config = dict(
    num_hidden_layers=10,
    hidden_size=224,
    n_experts=16,
    experts_per_token=1,
    d_expert=320,
    d_shared_expert=0,
    hidden_act='swiglu',
    moe_layers=[0, 1, 2, 3, 4, 5, 6, 7, 8, 9],
    router_score='softmax',
    normalize_top_k=False,
    routed_scale=5.02,
    balance_loss=0.00645,
    balance_bias=False,
    init_std_router=0.00902,
    lr_router=0.00113,
    vocab_size=32437,
    norm='rmsnorm',
    norm_eps=1e-05,
    tie_word_embeddings=False,
    optimizer='adamw',
    learning_rate=0.00438,
    beta1=0.95,
    beta2=0.99,
    max_grad_norm=1.0,
    batch_tokens=65536,
    max_seq_len=512,
    train_tokens=283500000,
    max_steps=4326,
    dataset='wikipedia_en',
)
Below are experts of layer 4 (counted from 0) of a mixture-of-experts language model. Rows are named router (the router's row for the expert), gate (a neuron's input weights, with its number), up (a neuron's input weights, with its number) and show model dimensions 56-111. Each number is 128 + 32 x the weight over its row's rms, rounded and kept within 0 to 255. Numbers have three digits each.
After each expert's rows: "comes after" lists some tokens at least twice as common just before its tokens as in all text. This comes from a sample of Wikipedia text that the model never trained on. Tokens count by the router's weight.

# expert 11
router:161125107168160158093162137114159141141082101099110109181127138183135142100094137158117132135100096198153211078083143136091155136152134143084116208070154127136094133081
gate0:103133175072094106113088174141124118178124128159125098042156123131174174150112159151126128110132115135141121171115109098144085152141142082107127110126126129118102046152
up0:115120136163101131180153114107123054048149166122139152089150141156113177074132116110078093092170067104178092131119166109060112160082122143092167147180130113100187138147
gate1:153181133100135152116132127144111189180171133095129124103136135140076111063104160183134150147069119144098139105163090110111117200146108178070137111189185134093181149115
up1:211121151153222137108093092080088159171112108063188135142140130105071110156131135138139128145064153100019183133172092120131173178112150131141123190122098080129122170080
gate2:103127145173135196117111114154155123081174082096097172141185154204144132056148164112134126113138170129103191074103144146086144181148116080090148143184123128152137142105
up2:122104090084166113088147089085156128134161155167099083112122166114129077150110047152089039096087084144139152075124092139103107095128113092138176122099143128128147145137
gate3:107185176141116140156127159133136168202139077105150077089098115118099148234140162101117125119136076134143132145151171159106144138145187147096148142115105144177133128095
up3:148121126175090092120134139150163074143170114128187101112187141119120157169126180118146125119123114150119126145167142153084108132143113147124149139124206125104114111105
gate4:137165153100109184113121146179145182143165072163129109142150104149156133146173135126154094150122111146155084136185182168085143189079083089144106153118143133127060097131
up4:109102092093192091099164144151080142114112140115077090182133065103115169151112069108091126117132106160133150163075074115189110082154175135153103157079079102130162102136
gate5:130125116103147080123096134188152156126096134146066139164120110095160086078163039083162116146159123113070206118095119124127122135167163145131122132112110130128160115154
up5:131101131137148157131077099109120151103091129088104212152108153137129127195159152201186147112068145198112093107105140122167156117108072062132143090121104104089088093164
gate6:110198151115099189156115048119163136095129107102093176084141183133116111170080131088123096137097079132162153181125165207093093151162154112081153149134098108146121138121
up6:106097113123094156117154094139093090164083226089103093140113165106100093126110118174073124088106156142207123146096121153114119129181143144079152066121117177153135141154
gate7:147140112131104139098076054103111126117077100153105130121148117161131155184075136121063116084151084114149155089180118143102094145164114157101158167121146124111138087090
up7:164121149160182137141192207077107107112130125091153085128067174121096119053102109140157121147149196161123177126100133126152146128112167129127152125123115157149114121087
gate8:111134146122124158185152091148153141112125092129066164158144146101157149127149135198126087160147162142085140161097146135145120185132121113178113131117099137111157170130
up8:184173129147182079136043120094116169098128119155180150156165099150148155120133081167115163192159133153110103126156134173109097150161087107132175136095119150117157100149
gate9:151119101134135132103150143095099086120083101158148123157124140099074092164109076088114088145152135166086175143154137093104103165128160131186149199145131105164092111179
up9:093177136159124157134146145169120129131105150164188223145141143066135131130169187117166128130121207142089169194187142223137171113127098130188193064126092109148125133139
gate10:122121131135133171093196219142134090146159089167159089144148099120137093167130144170118216180126121154121086130125108147113096117149165120118107132090101160211083112189
up10:097114123125110044081134166082149143152100132190175136169152132176138014141131097157136195137114120162108079115136171119119120133127122088138094115104126212181126088175
gate11:123208114161169103155099162139148083149144123149121169136132091153159119082139177086146107168119127120179102164081170166153158151111141107103164158109098171201118219138
up11:164100168085108151112125141152134125098047165121106125127147167148102114151156085166100104108163122104102097126146096106094112094171078152154144138115144104089153091087
gate12:173142156108094174142132154149116139122191153192138118131156166088119132161123193132151177198145115155167149203101059102147109154137138089115101098174115138072132102152
up12:100117101164153137102156138081141108132211104112141089145129114138099187101125123123122151120169052114126110162089142066131069105126094112134169112107132129107131188186
comes after: "\n", ".", "s.", "==", " (", "==="

# expert 15
router:102128161186132119115139168157087115091118100095119092154115055126141153183181149092139086171146075114130112132101135132071131183148159121151180158096177071129142142100
gate0:124120103104165192202097137162239117085134098132042157128097133130117124120144155111113150138105112144171245139103112133104019105166169074169147136203092149112098154123
up0:158106077105161176127129108145127090110131101079123093137158132101103206154126143149082101127186137146191155114106145115116123160131137078104140178143123082123102101091
gate1:158194108147181098114071107119085076222180164179129099116100124144152144197114177180126163128169123130130092174124124119094099110130107135166169195175110109153157123137
up1:149098040081104125110173063067136170052146091137067138076165160109152051121133135098098143132130121122209138172086131129123153183158102102107110095092127160102215144096
gate2:139129212124143182152124144082133109145111051102090174121134126114156112148135156141153129106050159144141108151172125118092052128123150155167091146102151097161102112081
up2:095190118091204119084120113137112146139110159134160119129100164144080130116113066161117127126196144103171204136110229137133135113169084098096126170167109178178128098179
gate3:129134169161150115150141175151126141137146080159197131119161089106096148116076122117162093110139120115101154152129141164077121143143119135158165099150168133141092113087
up3:123084066142118064138118091163149065123097111144103116114121095102115166191149104153142082176135144080201136097147147158098119103071168129168119164081110110152125113132
gate4:151156116122170151142164116130134065097129125143002192144154223062114114085152144136134108130095078110116132127117173150096125097190181156130118173180159128114115149101
up4:083140120112095147113152112101106167115212113122144133047072119184101178126135093110098126142167135138138160140106122137127174170102095085133173112092131116123159103144
gate5:139117166111154186106145104132134127094149123134086170101103137146134075117168125120126147125073130113153172170105139168170099104125196117086092116171084155180135116072
up5:096106109078023147134147116129141113138119099180130148107067147145110114099111122115145163125074118078124064113187084080217180075157124171143132076143153073102200146093
gate6:176177118145169111158113125153132139106136124140106124135148206138150139126158129131175186201102184123107111126147187108091122176139128112123111116152143107103140161072
up6:117146152167109093135139103129148137070139118128131108121105192173077133118121135133132085182151203076076134099110137057104079128121155198108072123178093116125139132120
gate7:143141130128187141141142128135090140184164118145112120156151145126200183122097134076223144132135061116127149071108131186144089180162094101126149105142187162144114150106
up7:124151123136157101098135202094132143114082154113145140142136158095115088098115067156047098093152089091121170154151095095133142126145091177132118146109098135123148143168
gate8:159162117104188131109082149178166175184117100122104172130166125124158115114127140127126123108097129157115145085088147168083118115141195092101130157130166172169123129097
up8:158104128122165165189112152142148142147105157117154179130208111175136157140151114127139110113170078156126102087129120128094160095111147135137166187100119094133122168132
gate9:179153085165105129150128116127125146094138113201135087120107148100099130086161133153119232181132096176113098140119171144089120180186120124165127144057179095102173181083
up9:136142132112087144089146147080168183203073137172130152117171163082161111130115181115118154138149128159084114146134112153113149074127109106112153117081080146109176133086
gate10:132129103138147126133159150102134151139163130116209092080167196098131123138154128109127080138171142165087161159159162107041138093084118122147165112093088152131152103126
up10:095091144129121120090137150108078150125160172156164116078122143144145096132118153126132131110209174129103130149186083114090105117055145152181178142086138081093180111077
gate11:088082153101111169164120154144149121152155161132133102118131110145168056084116069153130128142165160152100188178113185114145091130115110079140151089179171119232114195148
up11:085134136144143177143152123125165169157169051107101181120163181095100094097110080130074168138113102184101116082137114111166141132124174155126082123157119110162156105148
gate12:067160108135109197084097177119152099140115092120145094197166125082128121122076093098136109131155085128080149139187144109069111210107198133153183099127169118106132152132
up12:152203123177178164140139135137108077069148124111171139139156131114123113141127122071187101156127128146117060150221167077105128202176157099152171151151162102043158125153
comes after: " in", " of", " to", " for", " on", " with"

# expert 7
router:117143151114103134095109130138115139134182132158146154143113201123132091099180129117160131093115127098111094151167154122120085161095126125149103173149107123126162135140
gate0:134122085190174144148119131145129114144149135107106116086104153096177104090124108147087118114085145150146145145129115143088128104112120150109076183130150112149143124135
up0:143095133103129179115142150157086111119183126125147077071093124092163118099146106107108147105126091130092132174114078072104105133131142177163137133186091105082196170168
gate1:118157146128167173135092177135089068090153145077121184119081128158135110141183119110112138099137091098126093139158169136159176159128095128103089211104107149137098152128
up1:087143174069200101082064146182150060123127174056117095113116131164169113122115136056164122104160115097104133109123173127155156119158103114150148119115089105162116151141
gate2:061136121121145138119156068126167094128121151120038053158153141142137122182153096128176130111120103112123151075139144171112092102078166162125171181121122133157135153098
up2:100111124147090131197185086115125128081123156114127131160059066121134133095090133138142162179031135139060092171110092160120139162133127059102092110110122132164147113109
gate3:107158168088185129125104084107132118171115164103144151154137134154089083144192163171082124081118106104150091110138095086127166110145071134130123181151086116164117013120
up3:150120090111116131076095179136096169184085129087176132110085190094131145156029145109067142179092139148139171085125122113119124130112113112139162105148132124096112203113
gate4:130082115185130097109101122098150151108126129140193078143066133133143092097154095113116157096071127160118089141168146094130145166103138123164127129118103180124173113128
up4:107178138118106065115185153202110136146170136110061103123123137143103142123158097113149195066152115103132106084071121153123214135136149108118125128161118109097120107120
gate5:165187148140138104105081094151199126168176105157089185124165158148104117109070104146120083084146040156107095163128192159145053092107141082120089109135137160117127145121
up5:120125123133110128149107104158139118159163135153158135134094148204137102117128057105136074081167207193069088128146152083095137106131067104167105096107164124113084178082
gate6:104115150129138146105079170181157128111170088127114184122075153106100133152189107123110125100094101134137129112130144122169163129157196123196095122130127124102083126192
up6:161086172115087192117084169130108080102148111154186209125084122115102184120122146108089151117169117082197162175142134117161126175164115112185105099154170148132115147142
gate7:109116142199176137059117145105201100162149116103097112158144186136177143108095156127098143084159109076119140105071129153112180170166106105140117143100156117136159136107
up7:107102079146113152168159131066130144156098196138148126123146112065137138129087082162154149102083089119135131125100098103116136104114171149117132105131126097083122098096
gate8:157207193112099190126110137132195110144143095135125077128171130085131113147126204200167083094145099159141124097108154128125091128109171173162106141111127112100126089162
up8:111183111165143160128037127183158105143096110112123065144193143132117101161133179126151079073071142196135064133127128082112130155136174129149098137165149119112168137141
gate9:082120150155091117114146116097153140093135125124151207200119125156102152156131141082154121123149188146170122131139122132142066101151145077111148167201139141134105121162
up9:215108120176094108162068101151155134160153112102119143104097138131203181115096165157138148163081149104148145142093082114169122049132141120153115135190146097106136107143
gate10:091120139125169104130128122131132127122117067052102093073046152132134113115138099146145102089108153035129136086125139092145169120129108111135130135193108178171083123142
up10:128122166098156149114094136149116082196117136121147103154181113124119172162167105093104130122121139122116150154093123143107122179122061155169109137107113115139036097154
gate11:132121087159096121066094078162118090128146115080073201151064153161140132101069110160168084102102115144165108103069159156157144091098147065154072186102104168131096162086
up11:106154192133140082150095173122105161119181163146185110122100094138126187135147143097105112106134152127159160114151133117119111103190104165056157144065122155091132107149
gate12:145155100133081128130119049115120084173154163130112122152091113047112175151148140143156139076146156172130160160150152198155141128107133150136094124086217116100168070163
up12:142117102179181173136150130150149208115091215140128135179123121132169114093157112126129164066108197163088143104152114161130153164159131118170143175229123140157133145091
comes after: " the", " The", "The", " =", " United", " \"The"

# expert 4
router:147187116064163153067099092128165159197074133117145123117145104126119126176113081123118104112102068146186131121118197105140126129169117155116133105112094189160156108152
gate0:098102095183076132052133097111086138185119104089162133105142149149158161142087194172110113153134096126136175117126102117116169050073123101161136183122130129149087052112
up0:181141193110163167206153102143144056105148115182069088134188114139094105104183109140127139138138098121113130159140163179116072186185169112113131109096124127149129172098
gate1:084105191089155152108135099132159119168178108112174072109189091098118114116119099162113160169118111125071189100084126120149052144125156121156102166138123145109083155148
up1:094056158146146073118116120181105163151097152058224127081128180113122135101136118135120126136158121094108057129139075096142089152124141168118140111127159121086130137119
gate2:117147135129137152092130118102118108075087086088100122103163102106193143157122089142120140123074169146122133123113110098095167096094119124152098112112111108167127140110
up2:162118154117056122150147056124143187076137122131168174132109135137147105109151141144176139130154131074102076187144103131172158165066150088116171140170140105116126143105
gate3:143120138107095157120155109173141116150102110126132152136203105154121148111050131116127094131129116114098174112082108110137169105134179118122181140155170151133153121211
up3:102090139143165136085131106127096132082114145129090119140061154156178133142120182129154136153100105123118120103148167122039138111079117185128111132061125165153123123147
gate4:149225117153122138230207108159114116155095137152139107141130077138127148141122103159106141224157083157118133128129137138137168158178117091145056113125151131152162101122
up4:118107169142103119109148169112105128127147159102183144165138170100095089086133140106174089101105188114088144141143146171114083096113127166136174098152104071097095109147
gate5:125115090110116159132127120079096086148168146158120138093116107148097118167111134147100121148099109102071150168193099088158108096185099087129104110133134101124165003145
up5:151189092156129192166168142093193152109152091170114130158179144093186100158114101112086104149075105146145153098114123178115099116083122115174119133134140101121131138145
gate6:114099110123130116162140097129136129135144069146128142114125144133119159148169126104070187112176121085191127143154105064185122116089122139134191110180191114147152169161
up6:142189120143104182099113131166144107091153093121130183099120134125105136181107096147079077101120123099164126118110127111146073133091082109087164169144067173161150149111
gate7:116165168177149065142124194155175108078139151192156100173098138117108088146163099096126093151162178148153106148156138067078111100128157141178087096093161099121094137165
up7:091156153092128112132096178124129095205110099147154137159115131151066096165091108121151119132125126165099130170183160083130082105133122153132079104150095139134125072166
gate8:099145059130132100139101149145141143141126104146146110092124077153120115179158160184124161115097148197104174143083147108101153135064118107143121137103107180159123119077
up8:181138104128136211155194135159146090105106104112117150187142139122108156131095148153136116135111145162111128122064147131114136079140132146118096135103111141145070091084
gate9:134130127141166141091140157166120162130141121083147107087129132104122143149194066097155161161134187159177152093134171148121055193113116150189143095155155138071123155137
up9:219146053129103129082093081131192142112111141090112146170141121165195118180127115124152141099130119129141115124119154166159067110129079115160097118116118144111139087158
gate10:142207095144127200114074070119120183115113105081143122134118103146090069174106088182120070094088040156109150122159132127103162134106161096103088123165083188137169161138
up10:157105146136128121163177149139119127150100174142094094089176130141147181099177186095129184160111201134150104139112099138136114170167135148171162106115169082061151175105
gate11:142154161121118156044144161141106160178139191090098110156130134152100078180093153102134126142109131199122146074089119162111090089167137157145051112132104122163144086146
up11:137128094150157153076185134116088174191140204121160100147132112137126134150106135123113142095113142203158165080126107173090106085161168126137072117073066158183152105157
gate12:153143134120144126129120077071144095123136124106084094074133079123088166133081147160077120118065122125142153074192140131122154113165119111114059152091120107134059056105
up12:183121106091121130086098119118204164144094127103124069118107115126164046115177127103089130050066089053098113108131184139119128107118187140148178119115096197153123137147
comes after: "\n", "-", " ", "\n ", " ==", " •"

# expert 14
router:098083141128084102137170129115079157113107186098155092135094132136085117118148118111126137089155177070088054127143111129148152108062131144157141124132139053091102140139
gate0:087119141086195136098117210125117144143099132175149155161138179091126122120102117143099106116090151125135171125119189089103156160133088102158097233103098174106145125164
up0:159192196117123092133189106112152129115122139119114127118100107171161144136096126114088134176100059170122146099137128123067102105159156121118139140148158073129107118132
gate1:101142104084202214155165138145185086113162072136104221123130131112082123107170160099154083200126156143111186112124143172063092101142114116098104126117087125158099138128
up1:079166097136081125134089119161108133152101085114149154113098166151115085103134086208098092120122074091124152166126166134123134143113125146164126173073164169151205097197
gate2:112138095157119117115132145170134081202133117127115150131113181097129090098105178128129164137164107193083185129149172135080143159124085119128142132039081148156178148133
up2:210123094164129136125139093120133136105123148093105164097129115158101174132199112123176079138083074110136095156108087124124068139167099189187144133115144099065106148046
gate3:151160192116123175094078057121115069104125074136109171111139092146133106162123173125128164089083173153139158114108136109141143180136203151095092196129169187162133137108
up3:183106166123179142144162102137106089101197116100117077125181131147093127118132087084112102155158166107125132125094099140145131142128116152142131079105130167126125170079
gate4:163178090141112127089137089142144087125137154135094094101216092054151135091126127123119108035101079073165128154072127088198143146131120086097186136119194134125113046109
up4:172152108116076119099128171132068129087118082083113176150163111157100085184146147138112159155136104113100182102190106148126096166131116152141182100110201141119162091091
gate5:136168100103098151089089117109125091118198094114134108128152133048178183157142132115114127144092078116096209190107156134059122152101219126091132150108103104150157087189
up5:085094165136143098123155114207139153119070087110081121154118046195108063133167112176130125174117119125161116115150096131164155132159049126149171180118110197167121145100
gate6:131191079118090088118117131156150175177096125155082108136131105072171029103187075144167142141127110183129145147122142132097175080189128130150158138090138170129099154100
up6:127130074102068121148156140150156124117136175155136097145118149091195147144159113111088156165116139140145121124123134072150168102166122160075123077135189102106125172135
gate7:091184086169169152128132128172157091112116122181132175130143115120176146127180163085204166123135120127147143119134178128151159145151097127091121163148174100154202162083
up7:131191129167136133171094154127151114141150151069120102139124136176139128105132115068163166132141096129084137091128123183096127094187104141124132130067107094194110128116
gate8:056088131084177144060116138115139125206112096147143135109119048108139132111147134133121161096125099149157110214102119072077165127135129117127163165114103151134082122142
up8:173132165159079127174100105191142098071165052077102135143144155165116072117137094144137126175105098131101154121143191177120184133121120134168141117115180122169163138171
gate9:146130145119138138102141109103121133141144083072156191141101128121156178120191167101146124206172086136137092110096142145110179169137131104108172130117176162111176100122
up9:224122094206092193125106091111184071139100132108137123124082117142155178128161128114193089133165088106114132128143143196119126170178130132111061074102135088097108158092
gate10:158203105120117110078124169142117117135158136125126121103098096075169093124159134084128162128162025138119165169125130148058133121149148092139198138109080147124150166104
up10:139094072152099153108102209074159078110132147157175091140144134113116134136112172118100202111120193127150160152127159105084102123117115034160149118112128120133186113123
gate11:131112155138125135110123078104136161080069098114116137110169116098095104121155140046031201094120143139136143137113149126139095059154161111169115097104164154172153156126
up11:149092163161083139125100118119164057054084155086158173124166120127142118157116115113089118153115141115139082149173137100121121110105173098134124149095123143159147144215
gate12:158145125149137152159151162129177069128103127078124136111162145074146109158205074130197075187133083170085110161158188171117091147152152150205068158185101134135135131170
up12:192114114212148124165104171105120059103116135115128080117120133099168117167167148120159131147143158090098087123201132084134139095073143169150101139161173108071097131183
comes after: "|", " ", " and", " to", " as", ";"

# expert 1
router:132139113082169160176116113134144053116162134169103165106116145183087151115117110150105147176142137134148153161168139146100084142165158143166104122111107151171165098129
gate0:147152131087082159132106133170133125161093130091106127137080095076162100169146070150120117196153057117126106096115097049115136116117113156122123105137159139166144150116
up0:127174148119091075193165147119146096127112102143110128137119123117095150083150150109200175125144053141129088136087115176113131095145154117124135160124138087128109131086
gate1:121159101094142137146096136110146105079181081122098104126092178113153067103186110087074131123131114107122159112168125133082127177131120211141151112130137143121111138143
up1:146148112119129160116106097123134129064151092144147105071157156118124106087174145099143139197133100107095152122119104182086092134141095134180135090138144114152155136137
gate2:071115158134120126143168182156189085106122109138113137117143094107092144183121173099114119106116138170129192128039172110120120140116119055095158129067130125172122120134
up2:126167074141166097095133093137073134138166123092101144115136119109209092056110072114150166138147135086096126209187165150090132161178140163122138133151155120107187183121
gate3:153125103111109169076196180128145195140155140137132111116139116082123115151106169102090090093097162124108182109118159112137165105121120156110097084121108116087131173131
up3:131157110097130167145161128140133128118114156145120162113161122112109111169192153169190165122101148111119127131158119089150147163137102046150059095072176112091089060161
gate4:126164115174152166112115151149193166164151144174124084122130129157130124099081099149119142098107129123138108106125125121124083183156165143125112174103103095134140068110
up4:114086137177113165097121142176141143160137145146170137113179155147154083188077095142157154097118130092088115115148140095157043097148158113147095103053099167160150101138
gate5:182175126088149090126073109050154155141081167160163203170157104113173134155109156118207106110105108101144111164112140149124095097138090092145097158142100148125131147112
up5:116130124080170108166112091081202179131131121187141197161204141161110115182128098067160070108106076088178126159136140148117082129106070091113134062077136142120048095109
gate6:109103116178131114106109135131089137066152077118150152105117066173174124079172142122116097131064088111115114155121097181090127180148116133124110108150129120145171137147
up6:065067137120134093064142121103093087141104137140141141087137142131172146081138166156134138148084048112123063169117133133155086168130153146109120106124100127134106100157
gate7:107082091108162177080107079127078141084150140106164098168108129124110067117108124203130163122170151094142155137116081089133122147180129103182119160129122114134163145155
up7:136085141111199104098095168118146064108167149084160107154139129144104108142112110190133121153135157204104113125140053166068061115153133151124096128138150094162152155118
gate8:083105155073171132115127116192156098150154053159159143107095161119090099068161076128068138131089124174170101136133131134144083106179063155181127162166172169134143128143
up8:141132131158123098110098151140140142160136154116102133087171087090184176175167167117123188139153131106088165071084158088126138134113178113096109117141101161085117105130
gate9:087177124117208114154101151127165066175113108144150151156127161072098060091181123131159095119084120136117127151109124085124146084186089047142167129144089138134109117131
up9:098183163111172102168135143130163113174120139140161139118162135077115089129147125121145139094095158096123102166131051120113122088142098118177148131119075132126119128126
gate10:083125153188163175101097175129167157174103183121143168169086090110149127102159183059160107101113152105104140094110173100145142133129117128072194075097145135111083148126
up10:165117084135154167131160123118138154111162180119121221149131127119109123134123168157191179202050134090117134123134087132126113148080101154125108137128075121136247119129
gate11:135125083128128092115146167145182184145113094176059208148174158113092133128175109099153161092171115087141138144126116158117098161095148137164110107143113190147103101153
up11:151118136081116073165144064100133135132131130103111128143094142138118126133134168156101147133097189091071128090127083094155117113179107126147065095149118121143148070152
gate12:108115157100135139144158185128148082137093158178069129099125118135100071145129132105132106134166158158143128142093097181093113075115049123140125129098102134176113144063
up12:158119116184127134165081169150144123148160205139191141148120166170057099194132218043143132100113123155158127081069146208100095119168139179075148095128123144137114107115
comes after: " a", " an", " his", "'s", " A", " its"

# expert 12
router:103069133151111111128171121106067148110088171096161097127104154142087089125138128130110105065165166070079064116150107104152148107067142117165146147144130050111087134151
gate0:108203129155081100080122191138149120171109136102141138122157170160142114152130139110144078094107144163142120169109105129137094076105127142097153125110121159127158145106
up0:075108143132044129054127180071117094125150147142174135088113128125116169168108152141087111056160115135105112225147105083149131155140105105119178158121134090079153162124
gate1:157122086158158134141096145137148115120107119161086147162155163131163082175110164137148110133139095135115118127155153138129129186145147147136130170193131140118123118119
up1:071121182066089181113121103162118151149204147110190138187118118114088141159103168078152135086191097126136124155097089083119139082157108121114138123217140129142146164167
gate2:128105178115174169108113128079183121114141048100168076187106176149091109143056148136161106124142150136138184110121136125109110109074134113124114180132127139171092092125
up2:144055129139187150126093121132155088113125131114114117143146179149182116157141045178179140086084129138096117146094075160120148150099167120170125152097112176121194127127
gate3:123147179146146189052108168104140110206144117164144154093179137136179190087143168140104131138156115144134127091085165082079165146154178039109148156082155125163102164120
up3:102114116175143158182112128157125057032090164062145087126107155165076109117129162081119192125149163142106127090121116131103061092133161099153148109113153103201144120122
gate4:186097114133140157140126021097106158131135114141095141183113158107122089137110190151127118097117146171113180182121129109218202055093121095116155154147135123103119101112
up4:121106102084127131137125134106164177115076131166114074106096130140158173169130127123072199150150135121095117077145131137108103169157117110113168089113126126114128146083
gate5:126180130165098177133118147056094079125118117166107060184153117110115163169162140107168092107168126219116154097093151111120163105112075121115153109088212148172135108101
up5:139147060170160098152098122108196068175137145164136151144115098128106132150099116110171113119087146120134135093163093131181171147111092108109073169080122075085165137096
gate6:128094150067146123113165119166114118161205119139112104093140170150098140125058155129100136104144117104152187158122111086141126145101139149127139200173078120125121093097
up6:130103102143096116081101097086102142100091140117151139173127170133134109195084111127119176127087108175156168134127165102137105053117155135060048109124118154109149111137
gate7:093176130155149135159113120136103129136191047098100210143123099193126180175119161100150078165146097097130175148138158115098121171155061085167123110101085137104107117156
up7:149129097119117071168157129149087131145125110166108163146130116125090177179068172102081133150141169106100126173186111102123091087088073118142158139131139131127131125168
gate8:129204170082176182091129100112193105085190093126124142081105136146123157127124084124152091122062109173167188085136220159113119154103140102088162165133159146162081145147
up8:132152088081095141167124115108181166176109112139157101146146134098130070131059152161126150183122112140135160123109076098103122109060146131116174142124091106170158127153
gate9:142132122100139151169162135146146116090195088139075070121169139145148171135157103163179111155144109191156185116148137137090119165192108088162141139163124087139058113165
up9:125128121147052115176166099121123065107107137085126127133099103133143200096141139097086165193197157129113154092150100133132178068158115102121083142126222115114130090102
gate10:189175139093170100128086140151072091173102066170132129132121095089123067157088171165134094120076084156158151103082090193169192143155117149069121122088140118102152072138
up10:086117113143180151092146200182132092093137111140080106176169115091098088110147161092147118091143105128097131149165103054142139123095095121082145126116134128098117110126
gate11:159143150128164128085103169154149112080173166178139141098131107059134097095101144136120154207110150180130155045135145139118142153139126107104094198164114159109082134120
up11:114118134181108143051111100083147101036146135090136089182077119101109164099150116083173178185182134151116121100120147177144115148187145101146109138124113126126118095196
gate12:128130148122188102131166134133180120124060110072205104102094079163149139134120156125059078096157103153140114139183126176134122126164144147134122140146107099134129111060
up12:163163164062143157143149089116148139114155124174109087137153150113124106097105080117141123189079102132089123121146090109063158086134166081099069070124087141136049125103
comes after: " |", "|", " by", ":", ";", " with"

# expert 9
router:096080156124077105174173111100070157137097177114162094123085139110081120093122141131130144091130182110094079098139119133143148113075116104166121167135144069093095138125
gate0:171111081130142149148115142132105136143158063126100141127153114134148148179137142203114179108120143109138081184160121082114090145115039073110103109071192159083153120083
up0:154143132180129107070136163187127177147117151129108107040178155161125160118105084185138122109101107147176072146137096082118158074102080160180168152081157157137160122113
gate1:109119132144169092039126136131153060152132121087143112116102080076122136113129166147117118078218115113160144148102125127122152102186173156063205125047163166125083162106
up1:147084123114139186135158170099140152141132099161138059148161069180138100142132112135141185041172132141147107118163161130130148138064143083165123165112109159077090134168
gate2:138129120192094151128118136133186109119129116184144153165141117116118136135154082174138128120156094141120094112082157126131108137173170111109112134145180134148142092144
up2:162131081073088111156095093093143058107141200181150050127053123114100163154071187071131160201117101175118157140095116085133151075163140155125108093148107147107100137139
gate3:110195078183100108133159140136113139094137115148108176124143125099143131121108144084157133140138114094152101174113080085120127094127134167159218167145142129112176148140
up3:131137162048170103141159132178081161113191097124115160124155109065136129130188126120100098136097130095081143152103157196137147171058136105170147081123109084143075129123
gate4:109171090126126138121107134131153167104159122139123177124189139113170072154103146132102156201137066147102167187165125056093104160169199148138132118139083085133129105125
up4:177120096110118150116117134089089102159134144190153143103170143072159106146111100199091130191120134150093150142147083083051122168127140186129134109117121079094138136106
gate5:132154122138115155172124130155181099175080093155149155137179117105089175156179120159130093116133130107072087152114117104126082173204124121143175116108130124131196151098
up5:108136099128148168141128098193140139152109107067127124103097080077149094150131139155169109100154136044124142068138161166188120186096191066133128072155146107172156117181
gate6:158120118141123160098157125165066103093159096096149166115167132169130123179109172114082130093122125171216113117164138101123131149154117121110040145121114148125138147064
up6:081158131122162161137165139075085117104096100110165128125139100149138075176137068151068087101120141139089091149139175155113179159099110108126156148140090054196156104190
gate7:149108125170136077072128050104120174119175129094115145169088150113156096110093163119150157089122063167139114085036150128115143138102110126086121115121165221130143083067
up7:142115114166086057089113099119127139084144176108094079173061142178179084106156185113091181133133123104123082121054155168154112103121174157089079108123200125179109140157
gate8:151140179143093169097173114152154092124168105122127086088104128099141152018187123112152134137129124177144147161195198150167107160170154142166082129102149124147110082184
up8:182166088074105123154140129135086133148148141101161179131092089125089165114156183145090131143107094130109123129171159079085085129099190123168107188094072128148143168185
gate9:115165123112172139108135110167095156102121100130114120128111135079105117097164111112188034112121122066122153123134191143072143122120109146134090126141136149147092088144
up9:087173125101167109194148143175145132163148074168135166134066107109095101130128115141114108147154157101180151197170175133129113156139139169163131094155055081137099136164
gate10:081203150131152139125145175151135164120155102091132095141108114139120119095121148150039094152085110115131144124130156146127122188165190126163162105165128155139143113100
up10:164150100172142110062187140153138061144162097164141118133105129114105167154172108100140141066139063107124139084147101127139179196146137147124136165121207147118146084101
gate11:146153122154143144117118082114154122167119144109144129122146160076122172204108188149070134129082118165149151093117147125140126145158069163128110133055050106117126175116
up11:167142120146116129154155183085123064118115054100099112130192078171149089156113116194117133129090144183091142157124106081131149156120108114098118087101135124116113103159
gate12:108199125116179164120136119119141172158183140194139114101078149084109091134139117146083150145186046104135155139131086103115171105157109081144143112146146113107141154155
up12:123128104119131131137122179072113157173104198169122102097122166112156098131089071158105132162130139155072109163128113156087228042116119091115111126120149157108173140156
comes after: " |", "\n", " O", "|---|---|---|---|---|", ")", "|---|---|---|---|---|---|"